config.toml
n_layer = 14
d_expert = 176
moe_layers = [1, 2, 3, 4, 5, 6, 7, 8, 9, 10, 11, 12, 13]
norm_eps = 1e-05
tie_embeddings = "early"
optimizer = "soap_variant"
beta1 = 0.95
Below are experts of layer 9 (counted from 0) of a mixture-of-experts language model. Rows are named gate (a neuron's input weights, with its number), up (a neuron's input weights, with its number) and show model dimensions 40-79. Each number is 500 + 25 x the weight over its row's rms, rounded and kept within 0 to 999. Numbers have three digits each.
Before each expert's rows: "comes after" lists some tokens at least twice as common just before its tokens as in all text. This comes from a sample of Wikipedia text that the model never trained on. Tokens count by the router's weight.

# expert 9
comes after: "\n", " ", " |", "|", " Party", " Liberal"
gate0:484474484544489460564546496449450471514496509462476507479487490495510461537524530580485479494537481501501492502508480501
up0:499530522485480460499501524516553463479446487501496490496487482474532529535497526505505564541489539544505499499479508515
gate1:518492476499524562511552500519500492516497501466485466516477489514506517503552486539528527490440493477499524508496495502
up1:529490505474501511474471542514477464467512487486486507492492506537536495511500492524477525487493533536511525533498519525
gate2:497514475527523494537492523481493488489503468475477502494482522541504479506526503524478503492479489513514527506507467502
up2:486561507477496476505485489487479478516486464557497471530514473519504502499515494466509476500511456491504536491494493502
gate3:564527519490520479512543510503439540524499513482488493523508514507544495530486505493503496510507515519510476468484502522
up3:560471462491555474505499495491467482527458483504492530497471496520525495488508477494487465503441539477492539455510488506
gate4:469494482531503525499497506478505505485471485508477484481521482513511505494486529493519460535485513492529510526466519545
up4:538522500485515458495507501481498462486467532518522495557491498485478493497489471491458506471483511476470464534481516492
gate5:477469471491510509522453517494514481501492479454574495502500493483482518493482476527511464497474492510497530534501503514
up5:470509471504509499502527452486500509491506507512481531466498525485495487531497508489458531494555507478507474493501457454
gate6:491489488509533528495506471521500486505495494464457468479490505482504518505481560565542507510481442482506507503573427534
up6:498483519456480460441500489522495471437514486505475524516512515480524510533467500485483468480519516528545518449449551500
gate7:476458490491479493483517500514535533481462488498499518471495523523531522510520511489512527547489503493481540507552465472
up7:499506528536462470494474487469502481492496498516510500483476482500474446494525510525511497461486498506523517525457489481
gate8:506488516468485467501454493514469475484473458464492466483530488460512493490521511463465473533521484534476513508450521484
up8:473530431490492496467470479539508487503515483500503472488470467482508511504512496518529478514497520495475509472454489530
gate9:502552502533502552512475547515509514509538545504519491511494475464476505499496528524522529522464544472526472533473500520
up9:494513511533530554506489477519490486503486493476476485528486483483491480505470507476496517527497522482515462517451523525
gate10:485506469505515482487498489472491535478502483536524498510549477498476523521517503505489537470527516494477504479496478476
up10:549516482483514536507501501528484487547536490542492488522529473460489510505483538510446512503469479537496525494526519508

# expert 19
comes after: " the", " of", " in", "th", " from", " 19"
gate0:434514498543556502520517491498460521521493507485489524488521508523493458486472519514527475499519492496510480527499475470
up0:562489499441487476492489512518562453471513503507507484520461488470494536493525437479463510490470499497502508494526528534
gate1:527502472481515543469479522477517503530462538503471510502443471487493461487491481470444538516499501505479509476531497479
up1:508458463473483582486508521464495536532439529490468510513453454493461432503472510503452522504494487470495476496505500445
gate2:496447515486471491525533493503490465508521477462453543482491503489530462474531473475473511510518520488512497549510515530
up2:509529512484505543518485444482512506501519524522517451524490490511489539544481481490525475475467497454485511485488483504
gate3:484521514520523465535491501483467474548518516507497508508491449484494500502529470498492499462479544469490522531504488508
up3:494507537475487527508502482508475488493479475447505514487475561505487473559490467511525523490505499470493514490480538542
gate4:504524489509479512491480469540496480502491493459538505530472498506535559478508486505541467499485490528499491505505499492
up4:492542500502515461470485502532544492477490483524481477546454510499520483510506494506520554479496491490482531512499527544
gate5:504532492528564487470478514486456485577480476500472493498506505507509519527456554530521510516453514469499509536472500483
up5:502500551482454494494473482468504512443525501490514499503491483471504474488486470487476474531516498499485518487519496517
gate6:485486546495473456481476477514505534484473504483559471494543502483505513470501525520484502519509473506537513485460510536
up6:497511476512548519526471507520499506569542512520486469485481450508498514471516553511478528447536506516482497484561502491
gate7:519456467470510503493517505544493469476515507488492502480487498501548517470494554493529519497502489496511489489470504451
up7:489512480485514492489508470510522506499493455515483493473533488514551510461489553480506554512523501498494491518451532494
gate8:521504476496515503479524513509511499509508472490501495526495541463493486501513496527489534477514495493491460482534554530
up8:482508527473507468506467524515476453515523524509552527521515511530508528512505482541539495477490488543525450473525478489
gate9:477461459453522487540520495493508536530481467495496494492485496491509516510471491522503494506525513511529498452479484506
up9:533521490502463516478544467480502471488522510477498484493562491471531501506525537516519512520458526502472521507496480496
gate10:509492513503532477528515469516505481492478482556469537487522530510539491456504471500470505437520488505543522487516482497
up10:514511471488497464536534467487529480492452487506470532519491481479474483500520483490490513487500469513518517496513509515

# expert 15
comes after: " (", ".", ":", "-", " \"", " John"
gate0:459536531521505512481509498549513493461486490554534471492553483477496455497493527505474494495476470507464474478510467453
up0:487483476483508506460506534563470483477476494533530462480516477493536465514491564499479518492465495499527486502506487460
gate1:476453515516464471504523489494493481492492529546485531512487520476504496471475510493478503473483483478496467480489499552
up1:481446495499496515482510515513506526466516504540467542465486529482514501448495501465506518466486464502509495496492522498
gate2:525525523493500498471458502507491495500508498518460512544567510487495489484528460541514496495494486509501510540506503483
up2:508520486537515500539478549480494491484448570465484502466497537482518536497467503477488491487482468479505467465489504502
gate3:489556474510501515474475530517497499476487472546549519474491509512509494516519545454497495505491506500501545524518503534
up3:509491528455530501510484488514480503482469510508470465524539478510531453535450491517543491514502496538516482519493487492
gate4:512492503483550480483499488519472528502471523512485526505511484524487512492541507499522527538521488505548517461480484486
up4:491477482499524488499488460533482513508483453523447516489518495522499508505536498501520504513501492529531541513459498493
gate5:521489467467460486462490492493512504515476576501493512500530483469480518468505506503469540495475500531554499478457485458
up5:474530503518494457473460491517497481506489541533505483530484496455544500506502484511480481482538497501481484472505483490
gate6:507477469532438499489528487514463518516505464503538460489504530527524516529517480512524486516531491472509509491507523535
up6:545494514478530498533448499508497456468452493498498524509481411511485469506512500485468531452491503562511539500528482479
gate7:530519544477506489493530481485523509516536514504525492470487464535464508485506472480500558505488502472550498485487500473
up7:508507556519491490525470492524515498516488488554542525501531479533493514501523533525537475514497448460499516532520527503
gate8:524468521536436507469519490535466486510483475491528510480472503439484505464488480490477499520513504488490523501496587544
up8:497527466470530508500523485503503496475523549481493504482543487525507458511505527469488545550474501501517479491491450460
gate9:511451503514463476521491466486508559555492521478465535484505512493534475445495480488476476491518512521513537543538479495
up9:496458531522511483524530506498465527519522457501511501457506519488531487453481491480546506482528510501485520505503509491
gate10:473508484505509516474526483506506515522485503499496526503502458471494535477515513509539541488448512489494459520551511498
up10:514507496495517496488507494510490444486514494452468512486492478555473530486513492488481472509477472532482519479473509516

# expert 2
comes after: " |", " 0", " 1", "N", " 2", " Coordinates"
gate0:509521536501499527493490480462518532519419479496553478450516500493495472539457514513527501469526543474490517555505442502
up0:541535501535499485529520517471457509482474514530470472444517499493478485533497493486524531542522474456527500467521467447
gate1:500484509476521499556488483537529507495529539493421527503491497468508453502481482504535505489507517487469460506510518529
up1:485538509508489519469473501490518492496514489518575490489484520547503519503524511510483469499528485479507525518485475489
gate2:497548543488492521528480526496489480551548498511474553493489494486491495502528488510493545549474516488469494510510547471
up2:531461497534503506482516524516525523459469504449473458509498486529552474492494492474521464511497508492486502470496516487
gate3:467521521530534508511483456484523544492499523510483523494463501477500479477480498537486503526534501484485477500544556509
up3:508528486467523467521500482505508483486491521481484525496507497497482509511515468470523467479486464462526499498515474467
gate4:458497498503481526461452468485492499518524513476432484505503460552504493503508497484465481518502505504508506505479523533
up4:544509496494512527547545512527529522465491508487533511556500478508501509497517549502528530464483488511500494476519495486
gate5:499540524512527557497511497498486537489506526499516482505552509517539526476510494474467520523531496516537530465491474531
up5:495462484463469516515507515485523535537489468535503485557515499472528470485517526510498508528532506540466523537492532538
gate6:462506534494498527490524503473515494461513470505474530490489483498480472523492492453484477469473468464452493527493534495
up6:513492510501524503503508506509475468489516531497498487540495494528493520525450476503471491531509481544504495445494488477
gate7:472496503499513468501501480479502514513494485493457453502469490484514529506449497500475495521496488517542463477513526459
up7:489459492455505491522464479524467482515474491519506474492509510493470497492504506469510496557521506471501561481540451508
gate8:476524476499476481549521536526522491471495490492502526503516489496524492461503500545501497489460487533496462516499455510
up8:492522487494485510535498539489507469495499514504533501503495464531520515512515532516537507516514537492482460501490496483
gate9:524503522503536507527464502515486525496548512586491585485467470510531470528507484495500423517484486524501500506550518489
up9:516480512501466469457565508516491497489490455478529456488536537518507470468486471510552518479520468473505507491492509513
gate10:484494527547471521504532524518507509454482481501511458512519525524522492504510528462482517502520576518487450501491510519
up10:501500489495530545507485477482545479530524542505587517498480469480537479500542478504515479501436478519516511504499498461

# expert 22
comes after: " to", " was", " he", " and", " who", " were"
gate0:514494528489524496497495544477516510483533511498486472475492474557547518536505449521525474508493525498471469488485522449
up0:468511503517510521504506515540507461512484558497503526504525492472506459504501479512442520518503466504540540517528493493
gate1:487499513480480478546503493457479522469457517429534524533494484507499467475495509481479500532516526468527457496490480519
up1:494501506480523491467488497488531514457516549461525496514490485511521525517463496461477437483489461484515461553472527536
gate2:535484495469570494546510473454487480493499504489495512508572443467516479472506479499478481484526492520556561491530512455
up2:545508530535487487519481531529521468530506472521504451485518502513497537505541480474535476496486469515470536483488484522
gate3:461480547508492505500452541512523509507508517519495493491499481520482484497524530490536493492470527499484471556470475483
up3:492489497523525523491477532492518495521495503490521479528538513499498500478525501480501505474470519514457497505483514480
gate4:507490470517506523472436525501484506481521433471512489479524498484508523495474503491504541458521491518504509500539508508
up4:510521524501512490537561488473493511526487534536529526500503518525481457470481474460507498514509493505491489522450514491
gate5:491510512510508489474499523463486509459498476564493481471492526472506491500490476498483491539493473504482537522509460470
up5:509494489487510532502518462520494517491503484503498464499535452526487485504515546452500473502479504500531481548489469513
gate6:471512530535456496499463481448483475526479473520509495447493481543512518496493489557507486497479520561499481505450477445
up6:502478519503482488498516492506453501478460499558466488460495484549531493534505501540498465527478478515488499457497511464
gate7:509479540543500503494457446496462491464470514535538526468526486527533497502496516474499484495520496464508522514482541543
up7:507455526475513516471438479490464506517495517520503484485512478528484489528502513504509466481499507481464550532515563571
gate8:535508511532479500501529462510469488484478480492492507533519491541516497472477541535499471500555542519461499456506522477
up8:492505557493519495511498517485467515540547502483491514483495528486495476497509497534510508462539518500490507505495481578
gate9:471508488503540478493539512497526485511506510511514481480498505515508521528470492516503472478461507488489461540451471487
up9:524441444481510501417545526468439505506496467506498502490496500515481496513546495490508501464524484503478475553499476503
gate10:467524492524500543501508444471487497486522472517486457458505485499516516492511513480495503489486514505502447482528527509
up10:527503517476480490494476518539483500475448529488523463522488496543491507544425505529484468478519525496520491529513496538

# expert 18
comes after: "\n", ".", "==", " ==", "===", " ="
gate0:493497519514470515508507478498494507513525523485457531496502505489461489558532523512522519509523530499498493486498514473
up0:522502505550511531533506516476449466480499497516520473469449470500523507474510549485499464514501527524471522570439495521
gate1:478534502483526490525512504476466466568482477483505530512492510547509506497485498487457487487483456490464516471516483511
up1:523508514494529482522518489452514496539479495529485519491477504525507509511462521490500516477518486516483538484483466530
gate2:516472492496557491471513469506530478557505511530508486527513484502514516499510457520457487508511491473507438543513498536
up2:523521508526463514477477500490495523487484507478514523487508539468507490503497467499584518495520540503485511484513514522
gate3:484475505524493500458510527476456507494472483491507476485499480481477540514495559545496537467514511503495517531488451462
up3:451502471511506504431465465497505522472484510496539523513518488532518528488490509562505519548465464498531486491490499512
gate4:530554526510496482493491534498483514513531506493496514526506499464500541499482476532505477533509462469527485468538507511
up4:501500535485488503511514534495504516505522499505495522522510497496504522464476522520500503508514468488499502483529513502
gate5:524517449458507487494516468465466506480497482521505478475549519506502515460498467547511495525519479473493516524490507528
up5:519501524484528531512474497478442501496526496532497488457497472480504476471499470497510502466526437565455518537497538504
gate6:514465477525531503491462456526497526508464477447475565520469518506520487489547514443514480502526486492523528522486501544
up6:553456484520533520515462487541488500504473500435492530521477500498520476481496493463514503523543498488490463518483552469
gate7:540530525519504505522484491477525480513515482511478489490483475520472437524493489505484498493515498454519525484514476455
up7:469487525508526485530473505515519532534515547460478480520476485481493485466456496483475503464468494520500506514464509501
gate8:520506511509470518487461511538482500504479476547502466511488474460491508486492532526463503471490502508475492491522513477
up8:494505546477494448471505475486492506482516506470520531476483556506501496481483499464539524534474502495549496504513501494
gate9:520536508475475519446494451504500516474491537517500523495525510488515495471555497520494465508487525467499491484518456489
up9:482522536497500503548499525493515474503488490490494470518465532544488530540472514509482512485511482506438497533508510508
gate10:464540474525497548509504498515493506525436508478526514506510530511510499483476463494481498517515505528501479492519436531
up10:529535478542484503502495464508498481512437469490490473499537510465482526498497546495519468508526512501458512544492516508

# expert 12
comes after: ".", ",", " The", " that", " where", " which"
gate0:515530496489489459527474463470501526503484448502489484493488499547478492500467492503491483516483434512501514518484475502
up0:528497505503532532508526519515477495501525565493502483510519494468513511510499509493470499489523540512512502478503497475
gate1:514514496486460485536545503548521450495463527477503545505493502449487509458523487501521484530490493499477534477479495486
up1:515474482543537499485517519469500518515502433498538558496516511506491514534506482523523504475493536513522496510495492495
gate2:513472471489503503506514500515506496489503476486513480556518496494514501464518504525514465559501503509517490499532479505
up2:518498494521453486496538478524518455543521538489494491476447501496450474493508508495496532515505465484468491509508520502
gate3:488515524479481457548487496512448512480509495500471505517510486490505465462468500533511528473548534518497520499519475468
up3:475484455512498501487510543513525500507540522453458486472525533517477463547492509509488505517465499514521514501485510522
gate4:482496506528543500535533494519514476512494512487497534526507499538533481504487509532544491526513492477511516471531438489
up4:539511486477514495477492497463497539496498473501501478479477499508504497488510498459488462482477521523500487490488567544
gate5:525508556489516483541476511538478511510469500490527529474502590507481537480460502535464516496487514502534546491489497467
up5:517527549504518524545512496525477495511513514513536481494483586511450539494500506531441490473526515520518494508515476462
gate6:524505516527505506471498518526497498499540554516480506530484506506459471449480542487530513467506470496485489506490489494
up6:513522481461539495515505473511492473542503474491507530440504492490511558552497494473488508518528489504505473476538491491
gate7:491477477462478470477499486508509491527494491532506528477490506464534540467513510487516504502497490474502496484515507482
up7:528524506546525512463474504468505500479513504479495457497533486500496478533507483526476449502509514518501469497507485522
gate8:511501488478497454450475552540513518454488481532512501505520474530509522521476530485481556518496511508487490492520488529
up8:503542483495469459534494577499457512452470500506527491512518419524545492562523540536534550499474505519494514544532499509
gate9:530508461492497512463511513504546529505505504463519466521480510495474516543492528459511462496541516472515490471516498481
up9:498491502522524505486524480542463515567531532488478505499477520455447523529469526445493434515493477509523488462454486498
gate10:500488510508502487534561527505494554474522443510540455457500502533521495455502492482466501503491449484499548511458483548
up10:495529506488518537443507515498499474476492488533463521538508493496512484501533502517499505537503505513492461564486501456

# expert 17
comes after: " the", " National", " Best", " of", " International", "'"
gate0:481458465420556517523517520476527538455476481528461485489548416502503492526459534522443487509459490458473497466487513522
up0:509517532525487490475475454544488483495547474501565501532458529490518511478533522500492537481508516513508467523530483476
gate1:516460496526519497481467527496484476530496533521470479478500496505464444487547510506446477529511525511501479501552485526
up1:500481510546515485521487488520466502520491524510491471491517491506486484478522499533449460527457531526463494514538471512
gate2:491526501515542455490549503495490499547503491494469523500498518513465510541452519499470493499504525478503515515515458464
up2:506508540523526469493505500505506469522491484479464535519496511532498520509485543487448524492491515459509512488477511475
gate3:530522461503532515490485476499528467496525481507525497505473510472465525485475502514528531482439514488546490524528487521
up3:464508513449520508496541506501513531482544512508476477484514473507482498506465458508528489486507493464513489532518500511
gate4:450530516527476533533492503515498533549481432512502446522528475517492508444522529494490505540520513498489471480527495526
up4:517523484489501509491487479499484535498527529514538524511457571484455454492507526532507516492528534489460519507489507501
gate5:482499491518511462477490478466551517521500443463470519506469538499496530504492487452490488518503529509531503514493489515
up5:507475488536510453489509505519515520488502509524445503462506535531536512504475467470533507497502490522500517562491507513
gate6:469491506471502487537497496485488524511497506544488461497523514493511498504528472469506480507529459481536510499530521520
up6:492495531472521498491531485511494482540498528536509497513504481455477528513484472515497534489481480471487529488470502531
gate7:486515524474479481553502488432499459476533487510465546531476530547536533506463526484544500475509473475507478511463486490
up7:530476533457524464547494417509450495501471512500517534502490499494495493553497476489534520501493522483490497473499441540
gate8:471519482497483500483497505532503475531549509478502509500481522519478492439543469518494501507503519543540471519498484503
up8:425514533529460488518481478520505486532499484485487454481467463511468537492465468509485498526461497484467470516515525468
gate9:477512483468508514449494496496529484525516499515533504495526477506531521552527478517501539473503484494490461509545496506
up9:522499508505494499468496502503498520480531514504489489470499557488478521474485453509504540518486498507494509526497503532
gate10:502502538526530488506512480484470498504521449488487480504536480481486492468509500455468476534487489458494511559525480502
up10:485501457511461489507477501521482497467483525497532543536473502485542482509494499538545518489516471514477502420445531531

# expert 10
comes after: "\n", " |", "|", " No", ")", "---|---|---|---|"
gate0:480546495495483490502485503467490520481518487455500531500516522499480503527527461522525497487538492509450475520520464500
up0:517440504528535479487537472513542497539506506540485452515466444480534492477488511478477503499473517478532513475498546513
gate1:496485529488531529496470505561501475494523506472485496518507457507461529547487499504466525491477494485494507517495461512
up1:503455503503468475455498498506459483517529508466533523490507493494500542461511555519501507519535482488488484532529518499
gate2:519527478484483460520468486517506486520532514497481510526526485445523484556481522530511455478458474504492500474486473511
up2:525473516466466530536504490516492466517515491525508498494481514483497436516500455553480504508484497476500487528507467482
gate3:528539456535489458527527513507506482536473499507494476518530472487492468531512537519457530514518532448503482453523525468
up3:471492504485519471472519528496513451510482572488527544503562487473478504494481514518510487504533526480501516490520510477
gate4:439464482488533494437500519497507488506567470506462517507521484503524508496445507542480515495464488488496490525476488486
up4:455513510537475496453508559496453485490491511522452555512522483482512488484448506466516507521518480506482489440488536506
gate5:508506491500506528536513529483456555498526507472527527525564520501459467533498518519543467508487538495506531482461456508
up5:491506509516438503425487518543502498473477484554506503483497502510518453505522495499475506499485472438496473520488506503
gate6:508526528535485551512535485494467471496504473478507580489504504517521483503538480513513500554512487483513539523486471524
up6:524536481536478537528533478507493530443530487492514547504489478526514449471538431495492486504500481488509526480477471530
gate7:534471479502505505465516517507473493504499474439502476520524468499500516527487476535503438515490482525525532465524454499
up7:482499513524459439434496534496530485504503498454527493501516487454486485433501564499484523527502475489502519502507537483
gate8:497485528514513539516522530503493483491478467536524512509519527542519536553506468511474515488481503528477534442453507501
up8:530488499510544518467553477520499520540458476543492480513516511500479501496496509456486529465572510543475428495495530465
gate9:480504511523494512506497482464504456494469484484522481502504454481534483517514477472491511492530481472496470485483551496
up9:454529499492479500434512509460517495476525494460463494542514494518511484519476518518483472484491508505508486473463493531
gate10:502521522487556526507509534506493484502516452511513485541453526487488498474498515508492529470471499502468527480500473500
up10:487508490526464540531509480486468525482458504501495523492451504519501490491509489497471471502468504479502510503486484484

# expert 3
comes after: " the", " his", " a", " The", " its", "The"
gate0:466500483464473505490480540437503484513517449496534490499528484467465536463542511488494499474495475507503506543483447522
up0:480507518523486476454500457524536485483477501525489488558500519506546488548461460523499509489516494493491485469515511449
gate1:496474498477529480530492508483505508479510487484509512498531563559520507519501506495469481555505521461449477503486465502
up1:473511522474544506555502472507483527514478499502538529521507519515520507464495506485490519546504510489473488504489500500
gate2:496526488536479480473460484489534508542521494509462487450519555485520495530480497480509535524493481477484476522523489503
up2:528471538510514527465519510494480510481501510499526498486498481495479481516529551470469508498488507540538508503489503483
gate3:512478483497550499500492502541494528537511524503532458510505499520520494525486494487544491494525474478506528485508544494
up3:574487520475525486468518505538501468504511519458496458480480517482524504519506495520507527499474498519517506501447466487
gate4:483476514472554480486491482512559497552500503455522524523516489549478513530506505526514478494469546522482477512504521500
up4:504507463525521501523486468525490525491476520487523573515484536534555492503510518525456510499468458506471526501546457486
gate5:489501513504495502487469528482488534496530498506535499482521485507537523435540518486537492464470454489492440538521510478
up5:489505506468503484497547469484499478515421517491479474508504518489442521565506497492456470500537490492506521421458487514
gate6:493489440505478500489478534479556493538528511496504485489462506477516473477466542501489449531513496458484516474494527474
up6:480490480483501480509498491479514524507515521516538514484454478514489527516489512481481506521519501490501464508521509504
gate7:499485522476478486551521532520532513509484486538511489495466527527522456521484493504536565529500495490501537493433482512
up7:523528515499481459488517416500548460525521487537459469511476508503525505524505493526499511495541477510518484465472543487
gate8:477498498511554483490488492545483481473487498482521498488449504470490521464474487523509453508499506516523474510510489513
up8:496491496497451479473546557501484486505531507484447483507486515506506510489522497486504555505456458499488484420457525500
gate9:495497526458486454447437488519526508482532512491519521502553504505467481500494499509501509454522495476514506501488481492
up9:510471555528490531463469481513468496509488527515521536480503466511531532545532477492496510511503474510499525507504487477
gate10:473503507507460514499488537515513478535498502495480482546509512517515472456537505497500517502485500465471507504441506488
up10:511501524525520515479504494502472510510501450513538495499511482482502531500494520464478490482513505534520465527511535498

# expert 0
comes after: " a", " and", " the", " re", " an", " or"
gate0:499489475511510525443500511465478465495539502466462507480540480502485574464475521472483482499473490545485455451495505505
up0:502511490519481474493515536535500536487513499524505512495448531506498446511446492525512502550490524493515530514507479523
gate1:517511489521484497455489487494468485499440480447452498508484479487514520494538501481504476515524521488488508534518496470
up1:481553447454481506496514478489505499465513538509531488446462539499484527478495495501479509494446500511498507487491465532
gate2:451513474481457514473478480492502486479481504474555507514519492463467488491480541458486512479479541511489514473470529508
up2:534501544491511498494467513496492505538503474540411495488489520459523490515550457521459523535546482495488488507513469487
gate3:444482472497519530495503489539516512530507508486481519489550506532450511495496515482535473524454486481500510495555490443
up3:424502504486503465502490499494480490487517491492469527487514518470453488481526490507519480485502467516534484483513512475
gate4:476534511499519468512521452525510467483529526524516510501503508504524454496489512530471480513491509482520484514504510544
up4:496488478491457527490495565464466475502497485500458522541462524486466510497471467496535514495475510499466515524502501438
gate5:527531512495481484476510586505448480492488504553475462467500473511509514464513525487464503505462560484458505529509514556
up5:518471485471506480479492549517496525450509532530491454431523503526486536473517535573476506491508496485479531535485522512
gate6:466463462491475527477492519527458502485534473490515517532484502499530533510518519499466487473536525483464509489486453510
up6:462498475492490540528451476517488541514510473504549471493519524501485512497500486511513487541506491511519538457472487518
gate7:467491511487534532497506521495520506507531498512476502508509523521497489452489513537482493496490473530501542472515514487
up7:513491494480504474516479463488475502553488465477524477464513448442512481473517470529470483483511490506490587502485483519
gate8:464521467511489546483543468506508526468522485518495478498444526518489534489515535473479458529471472510432498475481491491
up8:461533487497476508465519541526478463521501507479465487485524521477516536488484473486525509500492471538482519484518543499
gate9:511479494474527518548513474506509524476481529488461533480490498551478496487507517531504497554498495525465515510511514488
up9:506463498542523492505505484492479467488503515524556512477476486476487463480491471474517499496484470516454508430512509488
gate10:527479522509487515515494527497485564474494520502529529496503519484467472500482525496552499517495444531496508412522531483
up10:539432510556475555536485501497490542480529479525509531505452501507516485499506536489534462504502450527485500450518547481

# expert 21
comes after: "\n", "-", " is", ")", " information", " Preced"
gate0:503503507463517500490508495479511493520513489475448495516494495505526459491527521474508446481539511495513498491472568537
up0:496491521529516493490527518522483507507472414502467563501496503515469518506490480514510500488500516469569482515525499495
gate1:519493499522491470488502510511456463488496578509512487498484542511505513509522483496514507520504480516530489506473460525
up1:543514485455512501483569483521499479490446473485511541486494469528486506526475452544479517498505490486470491524523490471
gate2:526516476504501496488470507491507467509499511525475520498472470523508477515515530525523499477505490450523453497487529476
up2:503496515487490495552515505540484512498514500494515499509487535451465505481479503503465495523486476539528505513507468511
gate3:543529465497499550469549548531502513482496512514503457530489483502486519448512536495498496503499489496453533486480479511
up3:513476489516488509500467555507497528472505494504506456503512494500505502460524478491509542485514497503485506479481467495
gate4:442509498520485517468488521484525482458558504494526563516539509484498487539487444532536491523506502497523499519522523544
up4:509516438528504487494486504540500534488485504493538552495445476490462504500522483522515497508467497542505491447511505520
gate5:512493511480514523493554532516491482483455533509499477494490568482515437510502515450496488479537541512462530498503518536
up5:506509531490540422509533499515484463483456541489474488485512505508500483460507529495448477515502509524541531507501493485
gate6:529544500503491503517489523515514482550464519516512519489475486481513473503507486501503492469503515491517460533492467471
up6:502508479523504493488497483477476520504531494444510511511522480488524499538514494486514534522537507521490558457517515517
gate7:506491513542493457531479496512465526509483552455488466472433541489500496487487508485493502600490497476500498531489496549
up7:543518503461465447512475527506493494512489491509513531489514504515482479504521514531485481527508522514490535527478479532
gate8:509477490477519535516449520534512490516474486536509494486514498483501513514474487511484507507478476527507507513476438498
up8:493520533524536487503498503523476514479493502492451501505492554536498479478499479484495473442500494469546497532518535518
gate9:501503507471559500472514491477499522538476524530531482541494533463495502490473476502543554471461499500504509478506490484
up9:531474484553457476499496513519472534444495483536504475501490490510482540491517494518519514525481470506457468492499426496
gate10:549509493499506455483505469426476506518514507525462459485511516455562501474490555500508502537475517536440535508500535490
up10:536474436513511551499490528489492489473515509585504525480507500451469492495500515469519495498467528497519471523535550504